{
  "activation": "swiglu",
  "init_std_qkv": 0.0442,
  "beta1": 0.95,
  "seq_len": 1024,
  "doc_mask": false,
  "steps": 3675
}
Below are experts of layer 3 (counted from 0) of a mixture-of-experts language model. Rows are named router (the router's row for the expert) and show model dimensions 0-127. Each number is 500 + 50 x the weight over its row's rms, rounded and kept within 0 to 999. Numbers have three digits each.
After each expert's rows: "mostly gets" lists some tokens that are sent to it at least half of the time; "raises" lists some tokens whose logits its average output raises strongly, later layers aside. This comes from a sample of Wikipedia text that the model never trained on.

# expert 99
router:466494510541544447502525487502622471512529405453550480501574438431424545483542442444495527542441507475476427541429478486541433580476528472504536592508588463541601537417594523432493469478481479537478539531516484521489490555560484495561552515488464549600478493427604529499464514510441472487506499593475554460574444617521588479499477464407454540552535492533356508498528469425485605482488
mostly gets: " a", " an", " g", " two", " one", " A"
raises: "h", ",", "w", ".", "-", "er"

# expert 97
router:507531437496493473443497571499569486540483458388499513504560594489399559516463488558481494469450498502467516403557494557502495632472593529475511418614491448471515371506501554441485555482505542562461449456561521575576469561525527458412507513521545507567498527479515481473491435466505582501501502491395513473521444517505524474456561503408427535572477413500511435488411490431518634469484
mostly gets: " In", " re", " un", "In", " c", " end"
raises: "vert", "vent", "vers", "ven", "ached", "urb"

# expert 78
router:515511414580476522584482498432435520505493459548466530452534517521508467477459535375513465459440566523413581527425500451478549570548499522486488471465477467485581581510427444458570512450542502549483514501493429441497532452532585467521473559488503427432534490513550418509504629528553454483491429497591522569549436451547414427418485482572537436509397544478584488476597467441539455485433
mostly gets: " B", " N", " R", " C", " H", " L"
raises: ".S.", "RA", "I", "ES", "IA", "L"

# expert 72
router:447463435558535458563465568452499516533475483510417551423446532451559599528434440524519454531414536442434518480490491476459533581561456462484454511511435577506585452503510501561509484480560561488584520577584524454476537549497554478458602437453489600554452475512481501560532542456514490577530521464532430604460524512401537553513510534517546501583559513387524609484539460566502479466402
mostly gets: " 0", " 6", " 10", " 3", " 4", " 5"
raises: "7", "8", "5", "4", "1", "3"

# expert 115
router:553561488515487461560520574454490436563527452477536510477562506475391546523569481387500521459490578598587451526494527516455433589489553511489546571552473514532609493505499574509486501500478407446498500491544457515547549521562424534482530593495573456494415528482524507586581513530420565533454611468421499511497549522514588537502465439508444523592517470531477481443533513392552488454390
mostly gets: " E", " he", " \"", " who", "In", " ("
raises: "ur", "e", "v", "V"

# expert 53
router:507605474545613513550522427592497444457507452456567401479543559445520503449475435442483565500569435545518556493567491515525466559410571471458467544507521493493456446485573575489556520487521474585530474496478551532436529530532519556427511539552530516485475565377515488483545523433488498448572522558470546480597494521503542508534582511464436531561608461530471459393409571503478505617521
mostly gets: " fl", " at", " sl", " among", " Arm", " Sl"
raises: "duction", "eb", "ab"

# expert 66
router:555452474465505468508538396622532484475578442452529420461487549478556454458562487501449583438557540503530506518596543474563462570413534481475588552557566485547525487415488521393451509614439390506490482464599482527500479508470540494541511609485519478530496508438552507505529551468455539543554469526539537545636515532495485500532521481403451579511523558566503513468522457538501475565402
mostly gets: " H", " N", " M", " P", " K", " St"
raises: "outh", "ade", "ard", "ost"

# expert 20
router:488611419516498488528572476480508457542598432425532556418549556466481504443475525477489477501498560517445485478544573543473464598562503468495494422584562415488604467499463525411530551494510423544432467517485567452435463556605563584363464568429503492426503501460633483559465509461549597499459486537529470467554469505516518532521518477479481503547487555504508407474533541482424469519505
mostly gets: " B", " f", " F", " w", " s", " T"
raises: "ans", "ank", "or", "ir"

# expert 62
router:523527476492559462488549492578473399545503403403502445476535536426354551528499515451481579491504573469502427476551450520489499608497452427480468511551589454447518338467583544446543608505506435491418474496501470531534509457480524586471438546556627461445443498509552475478566467479505499543487459505403467459484483504545512544483474465478472469491527450550455504510440449501520546428431
mostly gets: " s", " f", " c", " b", " d", " w"
raises: "ig", "arm", "or", "ast", "ight", "ven"

# expert 109
router:505433552467434524423487462498481558549441528468467422537456539548474478454479453564550475524545534469611561510440515535453578495532516551508519547457456473474516523441482461618520465639502573485399576442490551415477523483438546497509488446502444525451549457470501473447542416530531382452505537425486416349470537470528461433479515536535536497566476507453549414504526467564533576439480
mostly gets: "es.", "s.", "ed.", ").", "y.", "ation."
raises: " They", " There", " Their", " His", " This", " That"

# expert 7
router:568537408481524478504498404598455508513566413470556458568509596488546522440521465450498561490596516533497463532468524532482454592459545441512505491503506526548552376534528582413419568517433441527412463443557495580553492526524477534499552535478541560455490479496464581492435492522476518502479515475474531544627540559447536555498503481374457501525558469593466504512437517475464532537368
mostly gets: " p", " (", " sp", " Sp", " (201", " Sc"
raises: "or", "on", "el", "ig", "and", "."

# expert 70
router:512557465525561512481518515602607566496514466487511476594522545501481551484521472388512522418502458519448514497470472442571545543445563441409579599489447514508528480467508473494450606540477407474373518455465468578461481502530573486489556463490507550464525609540619532503482551455420508370600566607525555443517568469489479520497501444503523523547533518524496586483496491459546515513494
mostly gets: " ·", " World", " Cup", " world", " States", " European"
raises: "'s", " and", " of", " for"

# expert 13
router:540465500571483506519558511480512489569465441480486610517449544513509572589563487400489563497576410576559459358444547558508522500530429540565469534441627505492500535505479417558487488547495517473457474513477440452585570498505451535491431495443569597548512417512481465547448503499554502402456454493594561483499529552455552587470502418466473586421474448480462505483515549493521519443462
mostly gets: " had", " have", " made", " with", " been", " used"
raises: " their", " a", " the", " an", " his"

# expert 18
router:564600462519526484507526519526531516611471467498436535621552540450430498476475514544433498434509482494551568496578521493551505498475614495491577507592496413508471517453504562442569538440492457550522437524488580533545522612542575606490551578497493595586483508433479456520486463493453574509445575604427541491517476499484499601568524488497511492550603472499436433510448457449459509530476
mostly gets: "-", " also", " one", " List", " cont", " Best"
raises: "ful", "s", "\n", ",", "-"

# expert 87
router:515523435465514446470549512538489446554563524378628413482493467481456502462544505497465543494537573556478587398574515448511505513533580401475559485562514552485495527470589537526484547550482430554415530597558451578556501572445516513433464459518452477577498624466578582485526565466450533473566471574514506575546554520456517542522511528428502488601536511521520495563462493532466463444515
mostly gets: " f", " /", " well", " it", " under", " comp"
raises: "at", "ar", "-", "osition", "er", "act"

# expert 39
router:576501501536533438537532572556522520562543433453583428487460527431561466463568483465467520446501460544506596426452535444555466524456478423493564518617488446524581458453497518397527476614442488584485433487560469493568463554482502535478567503553488509506502641487484518497441606347418468495453551528480480490592518466518456500465509558476450520532493494540452490414544475451466528525522
mostly gets: " ", " m", " con", " sh", " Am", " sub"
raises: "ic", "ics", "iqu"

# expert 88
router:494505533505484469490520508525469567578481500474479454581447500484505384470499436514481462488599517428571532543433526517448546533521485534476556617421442494529504455383507404556519513625537548482447559492513547458445502407429546524432492498531429529456451479431469536474569466525519401374505589426560467460415591470512540449535533482540475500601488484521545495521540503548480566444455
mostly gets: ".", "s.", ").", "es.", "a.", "ed."
raises: "\n", " There", " However,", " This", " When", " They"

# expert 69
router:525411550379505563494415533483489549440549497511477530505502456553413519529446564510481511421418539474470508528622515510479580590494491593561477475519453513502471369493538457495512410458520461504509575453520479482570507469480480498494482562441527444509542444487537486467453530524545495546443414545513423491514581453607501412453489531489531428407439433604559437549584441476541494445529
mostly gets: " Mar", " She", " Re", " Le", " Ar", " Car"
raises: "use", "ixed", "agu"

# expert 2
router:549512477485480506588510534464565433454443536460439527425518487459471560565450512513464520462530595490533580365507394473508516406443461519503470405474438512430521561534460549514566488568478531526380491579462479507481524523519385527530612452578507443534478563463444505532497468541505484460548603464430490452482448480530478535474462391535513585475559481495456530521377520525503430508544
mostly gets: "s,", ")", "e,", ",", "es,", "a,"
raises: " who", "vil", "uki", " however,", " whom", " whose"

# expert 123
router:529536493498521391484492534549582432532561460527476510507531519458534516477594358464526580524495495607503605419439543486564477543479527512475482525551431470514513441466568475408485496482550399508556418462614503496511471522493423491463540506589569530573525488506456471517543458531472570438564527521543544462469526589468571531553538412451522487559568526589436514461427567454432544496507
mostly gets: "\n", " moved", " tri", " power", " pass", " Un"
raises: " the", "ed", "\"", "es", "'", "eman"

# expert 112
router:475547393410475515493556427500536536494478455411450477428602516426431544430513490452457559508606535513546435484585479472485497560440460535452498546542510434490503447427525466502515557555437414458416492478540534558483479529582479554482505622566622517555477580450613508515558488475481570467569494519481526547510552543466474441595534492460536612565543519504471529513456459515487485514502
mostly gets: "===", " during", " \"", " ===", "====", " All"
raises: "'", " a", "a", " the", ".", "i"

# expert 46
router:522540406493411451478548509504490511563467458488465525540548498536497494538572491436489584503544494513480473511543431453540475624484486434500466496438460496526512474490573526522457530566486433453483513551569405647490464540574557496355555472425575489536469574469501500580575525451433487523432525474549562562505559484449523594500468541411425520563567467461476559442432449457515495491408
mostly gets: " New", ".8", ".0", ".1", "°", " $"
raises: "ing", "ed", "out", "it", "our", ","

# expert 83
router:523555468551503578406510524491585411483561485411471561530507526510458524566627462531465476462423526520525483516494524423565495643441605461503535568435531567461509558539531557510474528477551424531504450440540541437554509510472557458479506519562494550532452476442467541455488577571479516547528607479527570421519533545394512554510449523449542535467511377546458587501531508448489442523500
mostly gets: " car", " head", " land", " town", " own", " Team"
raises: "s", "s\"", "s;", "side", "s'", "s==="

# expert 67
router:618472444395461421480461486449577518476584446399531449564446537452509516498562490506466476482476514570492575564505459575531535555534512466477474502581487529513477380502527491389483506527470550608476537495535485544502504584566531485513446534474493483526427491496567538488433490396498514493478454556553521451619469468504485447459505519419467599503563522526503463428517523552456477412355
mostly gets: " M", " P", " V", " K", " p", " St"
raises: "ip", "ag", "ric", "ander", "ap", "itt"

# expert 125
router:438585463490557477467575419522534451527527494484561497533464540393500485556586414475391489492473483539532535469571487445597482501457490514452492497553466456519544491448504491432474503531454475504459467473577537507528421539509421517473524489492536478617513463509586570533558638521506551478574616536453504483514526541506486526508635487486477478516657507482394496420534543527495485597507
mostly gets: " July", "′", " River", "ient", " —;", " gen"
raises: "ual", "ague", "es,", "ized", "ment", "ural"

# expert 22
router:570487439547488428580503413494500478499580459415546449432473589501592491412500569460507533495463540542567484546543513501461439443551438464484454500597519507472614393517464460413568514457513446511449528516562492498545451498523591494495409543470490490483500407511511503442486441442561593528499441418545483525621491479532488494445440545475457570543442548445571438518494464453541478529415
mostly gets: " B", " N", " R", " C", " H", " L"
raises: "ann", "ir", "art", "and", "ind", "int"

# expert 59
router:556481542526509551573507414518526494502587485442524529488558404490450519487601499477468503519504579532555547494487511573562477472487561488493519441580518497608606446450525450406517491541523473497433550439487511545556452505524424463437518618526574532564507466524559520482511459587404464555457502598501473563565449585558547558512496543457408527499502564593484450495548457463418524593454
mostly gets: " He", " E", " de", " Al", " She", " Re"
raises: "ft", "gh", "irst", "cha"

# expert 108
router:536544462446509451535465443543541469539461526544534425574527482501488461444527460423431549492505490498574455459537479362591493540392483411502539570501567419535464559343530608517487401527492422471555516504572548473491531494564510516449544504516506564533443521462503499510589512514513497442587569473450604533536508526444540521556522450482462550573577443478482525467457554433541460555505
mostly gets: " —N/a", "==See", "ration", "riend", "an.", "ination"
raises: "'s", " s", "j"

# expert 57
router:524547483572490459403476548606505516545616484466490537478446450479523508456653494474443563395521556546516599512499578536582487538461538499484503532535521522443491465485542465511505515466518447521407524464523575523562457522515523496435465557560491541583472493473456563495579599619470547440505616529530498477558514469433528591504493582427481560469456396523512563475446533485519480487549
mostly gets: " end", " back", " sh", " car", " head", " land"
raises: "s;", "s", "ing", "ed", "s:", "s)"

# expert 10
router:571500422430571474563520497544557518480498466493533479568501529458459523410490501533394466444541406536579540531491510485562440494403555485436551547547491389530479489437536535492416557447474477562490484466549521548530441600515531509445597508520507511512379523476493500547559496480459494462472536495456517573551568598513540455615510509498550552541513567585541520474491485408413514536371
mostly gets: " Al", " John", "-", " Ben", " S.", " William"
raises: "f", "m", "ro"

# expert 35
router:661518439472526471551556519559560512561470415459559501563533490454470560458558542437491510480479499487540472510519497460577502525462554462475540530521520488472560459437518473418449498514462383544469494449554558474544475472499523591472555534537543499510422572475543588476485457579445578503519565576562513578506519535512599481534506524423418574551505481554429609440517473411381487533539
mostly gets: "The", " It", " The", " Bar", " Her", " His"
raises: "\n", "-", " the", ";"

# expert 50
router:484467494454542495517581407588466502582468479494523593451547556448376556485651519529522524513481435562480419444549519480485535560519525432454463543560514459481524410511567507513536555530484439472475491459472531490469432499486551551492487525521598505580529468439485455551493530438536589469563496634545519480481540505431536502455438489411523521500457550577456594456512515487393516425571
mostly gets: " not", " Award", " =", " by:", " Film", "°N"
raises: " in", " for", "\n", " as"

# expert 93
router:525554365427546411544447550581560524527533457494500426530541486508418520486530470437436487476515494509522509484400548341534481496461606477503554524587499495534508506474597564473441466564476483503479454446481487513521457560560538550455604501478550523522463595368445593488526572498427482475418542547471495543532603536540512463530471562459494539541448465490471528465532488453485580504506
mostly gets: " New", " She", " National", " North", " I", " World"
raises: "v", " and", "-", "'s", "s"

# expert 30
router:490648379522539550550431452493577533485548486332481540550516496430459485423480509530478511453530492513635468512455437449470513501501551549486512483497492533460542524519512507509563518491520466452516516425527504456483484593516501537450477446570590582471390469512462531515467557435465521479582564495530550554494484494582589511555560600477500471512441494599477499536533601558476441477540
mostly gets: "\"", " also", " John", " he", "\".", ".\""
raises: "s", "í", "ict", " /"

# expert 100
router:461464522505542468448519542599608475472524474459451458557545431518473506492543493558563561528490589549546463546581461468462436599570470400567490480581570491452470445448505525424518457570574519511446481523505536549523471553481506515451520541537414609512477482563420524432523487499566406570572475511446510434564536475511543543398527463386435516482524561507487437502427535512538454469415
mostly gets: " ", " s", " c", " t", " w", " ("
raises: "ival", "ip", "urs", "urb", "inct", "vert"

# expert 11
router:519518480485542502610586471482447464557485506457579475507567603415409524567589503485494510497593417566549485445540512523581513607455559472464560486635466447535495500457534531528412547545456478549537481533495450511432504510532565557489515466511582507505488516439466444492471570410508629454547560518450487552509494526403492541508532422417488596545515518540499494486409510474447520498536
mostly gets: " been", " first", " years", " most", " number", " List"
raises: " of", "inal", "s", " in", "."

# expert 16
router:560541439589493513599573532487454565523506499581468454444567534551513497543503553397538508465471537537470550510384490512463489546579479526498463479502468485486607534555475545402589466499591465483519563503430502484463530438577541490553508534464553437472536539495624454543548554520581465495522428443534492542475463443557485402462458490513516441528441509487578477511545419364540489408472
mostly gets: " N", " R", " C", " E", " D", " A"
raises: ".S.", "RA", "BA", "MS", "FC", "J"

# expert 8
router:450503479486491449634521569534534510435508526476501501529531551530509499483628539519496479461498425528494516486428516499533557503488434524505485491593456475494515551494586544554509494487520480470508502575526487541597527524538616476487466412532518481573531500591540469511441487582509468377560595518437512411479454468446457644441461397482482530495498544477516625406451587442531432509511
mostly gets: " name", " support", " area", " history", " years", " role"
raises: " of", ";", "ful", " centre"

# expert 42
router:503548456535540487627599531507492494551493495390477484436525505463537510514476386485527411483452549516490519477574498519472438567528508429527477560563473549601609465457519527575480470490575488512527498552533562565471480523522552571481607404490543524523466560487500520581514557478439589505512547460532473599518491625486553601546517510502419517562605540508496554462493560428524489504448
mostly gets: " 6", " 5", "3", " 4", " 9", " 8"
raises: "s", " and", ".", " |"

# expert 74
router:495511423454498438512506498516467497538528441486528560540484559475524512470584516523453546429496547564513468546511470513548448577448620384487537527493383436495571438527536518475503534610510461463500502537514450606551473511562509517534592530548542544423489547453575540533582541412409459452443485493520520534584581476466511492538550465385419561482552485615482496472502446385513506483485
mostly gets: " Z", " Al", " Ar", "_{", " Ad", " El"
raises: "ert", "enth", "ory", "ent"

# expert 81
router:553557552487496349555526551460555582547467507489498436537538532521579531445520371550415500518617533526483527507425474469511483553515510520463511620442432517509590353445533527489501523556440389431545429501502488506439450521519609486531507499561577480499440524574478497530487484523481478428516510461506585519489513490437497513489504404468492544587526527492440537477524448497444554512564
mostly gets: "\n", "\n ", "–201", " same", "°W", "ation."
raises: "\n", "|", "over"

# expert 110
router:462537464514512388467541494555541480481599508491531398524538543412539471507604439501522568399569459543504548524463564493514437639444468482497534532547549466481480495426590468483480527540459409469439507519554525549531499483581433529451522450563534529564520489500469558504559554525479581517533561506558638548534557541445462471556440535387471587532515427487479459510476571486478453459524
mostly gets: " Pr", " reg", " support", " form", " min", " will"
raises: "ing", "ive", "ing,", "ing.", "iv", "ed,"

# expert 117
router:642458413454484448590474595557563488509523477520535473490461485488471555426574504473481597414507514511485560548438515516503516569467514464473608502542491466493546485408504398467458483522526421437546469543528468544561461478449476568469512557590482471581477525439537569545510641581474448490525491503487475520522504505591479578585499520465542625546540544555506499439574456479489499472448
mostly gets: " He", " I", " it", " It", " She", " Ar"
raises: "se", "s", "ped", "per", "s\"", "com"

# expert 52
router:569447402511487414451468460523459441443615465499508458448480507469599428561423549499451509473454509571485599522411596559456496460539461482470499435635493532451615510540470448401556519529536433534411534522550496446556484506499525496506434508476536478482518480525480563430480467548560551533510446413585467409519527460512513529448503522496520535524459477558533471550485519578504454548384
mostly gets: " B", " C", " R", " L", " D", " f"
raises: "aced", "anding", "ir", "ailed"

# expert 91
router:556532437522559514535495455538546526507555434367508445438543575501450523510556531531434453414614536466555481542551557506501397495501501519539513471591462448516546465486529542447468514539471495606452509499516557529558488553571450503355566585456593468437397536465541468539516488539481572524475540558534602512517505496547507433524472489461398507470498455568476471497537552567508422471428
mostly gets: " \"", " J", " l", " (", " Ch", " L"
raises: "ur", "or", "an", "at", "o", "od"

# expert 98
router:408490496480510556561502460495432474474493553451551586572502509511482519496490412505449472460597492496578634558578493452508432562490451536444523545541481545491514556502572588516405452549417489574546492411503595504457464515560492496526532420512557506486466520530521519540537587433494549457476512456464543554518530533458477485462587400482439664471593484494478541491508474533470555594469
mostly gets: " March", " October", " May", " January", " July", " 199"
raises: ".", "er", "ing", "-", " of", " in"

# expert 5
router:578473499521506526533510395528524545563560556432470580530498484466535487452495428432459492513467516523571545429520455491514451546492496484471515536507550438564490435447604512527420505526562496526479521456509614590457458486546524529482524487488568529450476462424492564626519534530493568384610573519434541517527484565429473495449539394534427583549540465498463508434417569471385516536483
mostly gets: " 2010", "\".", " 2011", " 2012", "ing.", " 2017"
raises: "er", "-", "ers", " and", ".", " f"

# expert 63
router:501494447589531458512472544448585504495524455513455572442478520453585565568477494476560520515464526487411471550532559533446502589580479483530522475493439596549625491560533539548544505550497544524548510597541502444471493492427569435530570435492501550507423507435442504529503536502494456581518510475542431566474510555510490507512500453471496512504645572383473620518536538576557542462395
mostly gets: " 0", "9", " 6", " 2", " 10", " 3"
raises: "th", " years", "th,", " Years", " years,", "-year"

# expert 118
router:488535515542513485644480513456519540462479438492497509441524503428445589515505513436516489430474572474537538445522480502589490492473489415466461412438473437494439572504499485386408445492417578483465480447549456583432496478542396547442607408500456439502527517452404580587495464528535492474501531557430589481548509463400485471622435506505542514466544528481518480496449458502495527491470
mostly gets: ",", ";", "s,", ":", "a,", " –"
raises: " which", " although", " however,", " though", " (Note:", " where"

# expert 26
router:513473466548541391600515496533545536495499502461539444552519444536452473476539449537408530479612446518513511449615557433557531650489474465501475492573465508440531456470594568560377506540501512564569513457520481550531452556576429556459551470562492499450443466497472501499501524485495465520537506510409534481471565595556536473460442458494463529463547474589466443458485450394453572463440
mostly gets: " al", " con", " per", " o", " El", " pre"
raises: "v", "f", "ven", "ak"

# expert 1
router:595552465505511439612581528522482492606545380487546490497593568385514500445569465457453473478513471530484498510528458375511521532485566505502521605488534468534556449415574502524483491481490405496562411432509506502478376500502477492462511520514491514486460569499541593503533470498467556455496518527489627533582573533508460470485511484408517464537514548537418537434459580426435523493492
mostly gets: "\n", "°", " $", "\n ", " '", " Born:"
raises: "\n", "-", " the", "S", "h"

# expert 102
router:437450522474529570499508496530582505470417496556575532583487522495548612502514516469497409529563530504539463521535421545530480601501423566471499578616388530470486524506448482460457510463460493472594424448577465505575359564485477587477511468498506492506483542513514540558501624458536500455451489458486421523537572435470499424543589528523507530465490526537502477457425573489469570587527
mostly gets: " in", " In", "In", " New", " Mar", " after"
raises: " 199", " 198", " 191", " 196", " 193", "wards"

# expert 38
router:443471472503539531552525509518537564482459455566532506533454570475503525422500490535470424437504516425477558476561461526644494554526447477432520588553411457457460588483519542458430505503465489504556435418620487520524393577490394558490575438584557449495455516512489539542552549482508493472479620505527526483571528516492525497569484454493483646489559531466534502507411558476433551538504
mostly gets: "),", "e,", "s,", " September", " March", " October"
raises: " |", " and", "/"

# expert 6
router:524494442475538449468495564572533550531469400441508482484558572554450556461490523465445462419491481537456492503507532455565477646473537534467584505598462519508422468374555601444434541534554440531529465550583469551471464477510579586518552503486520527459480554401499509461449537492478631502493491552560458554460593483497572501507583479477471544547501493535365507473453503448484500523474
mostly gets: " New", " not", " United", " South", " North", " inter"
raises: "or", "r", "on", "rid", "iz", "wood"

# expert 95
router:511511529534476525498551412519482527510520545419494467509487574498516542524418539486511498481506537474538472553612539501498490537511410509486488527571550571445461450470578445449528532505492397518410510532524605451573566508469527526515415428540440566520403507521480529478518531494548498525483468440449559509567562565554487524394487461426468664424474511455468494466443496516468631589386
mostly gets: " s", " f", " c", " b", " d", " w"
raises: "ilt", "ir", "ained", "ored", "ore", "ations:"

# expert 61
router:501574444513528494582492432555448449569509485485533513509582504459488472499554472427416488496539506496463521461543488495501445518412537493459548487583441423515535491440515491454546516644521444523370506503543546563444407489575510486471468548485500506497473514443554522475569472525469485484542528484464557525488487566525502590567550415499301529551502545476371488424504591510441490569482
mostly gets: "a", "i", "o", " La", "i.", " Sa"
raises: "-", " D", " and"

# expert 41
router:525489440559566428553513542524548463592496487470517449441456521540449488469532525492457539486507448454473444524492564427566492482480581505491509464605562424565590489416515491458481487625466427557512444519554516451434435583529440551419561399546555513497507519403485520629480551492477501474506572593446507515603563531507550467549550515433474600538526468521483504513529599512509548460480
mostly gets: " is", " was", " are", " were", " be", " have"
raises: ",", "es", "e", "ing", " the", "ed"

# expert 71
router:553451442508449484518585451588493339548473442542553554455414589443453534551534477516474463507526450573623388457553480538503454493494544577484456607516512401560525433478539508557515445564459447528524485438549502548465537532562522499487488462460587467558481546452481517554496513505490493429489475516489534472546447502466607543497531561418501512476481462534454558548511573428476610463514
mostly gets: " is", " was", " as", " are", " were", " be"
raises: " to", "n't", "000"

# expert 58
router:511494467500564516509517488539569516563625463340497541482571429491534475473518488545458497410527522505469485425473518512573452518507623448400590498604537446574576495446529477448513556553496483552489496494503470551404462510549415510433506553501529545541534524464634527521494519462409555509529498594508489449542492536526512544554459532457483523618499518521425390491507555512454480542487
mostly gets: " an", " An", " a", " La", " Tra", " per"
raises: "-", "ice,", "eration", "j", "er,"

# expert 101
router:460515523592546537538520463437531498507472468470407517411465518515546541533427416425552435503463566495465560542516526598440463563554499457518519465543545563481575419500556534540554482495575533585544584540445551534433474513441587489537579441446521511494464514541491488519507572498468538498481529507520465569513461530521500556554621412509458530559594514416461659559469533488478564458435
mostly gets: "5", " 10", " 5", " 15", " 13", " 6"
raises: "–20", "–2", "–19", "–201", "–9", "–199"

# expert 55
router:517451467487548444485487444589539555455595476490475545664484460531522552470499522448506486507496515561557519516566438443593454551543520538519525583500469487518599465524553540441452490437489461601463470459559474503583467528510479527418550490465506506443572537457551577495521564409507541505427506543508411491565555512499488414472479502502466538530442392516487539437401484410537624571504
mostly gets: " New", " W", " Mar", " U", " October", " B"
raises: "est", "en", "or", "st", "ry"

# expert 60
router:581414503487497480497565526529513476491515598477610446464466467457569519522616457416480528413499518513495520519566490535600481549441431489480572521536556470604514452463563469442443498595498470453521435548552477527440467453458448582517557574583584431598459492520571488561516551531502533473557603493438484554505538560518523473476536532433418518546555480552494480393483513443514454535462
mostly gets: " U", " Re", " un", " In", " Be", " Par"
raises: "arch", "ged", "ge", "icial", "time", "itive"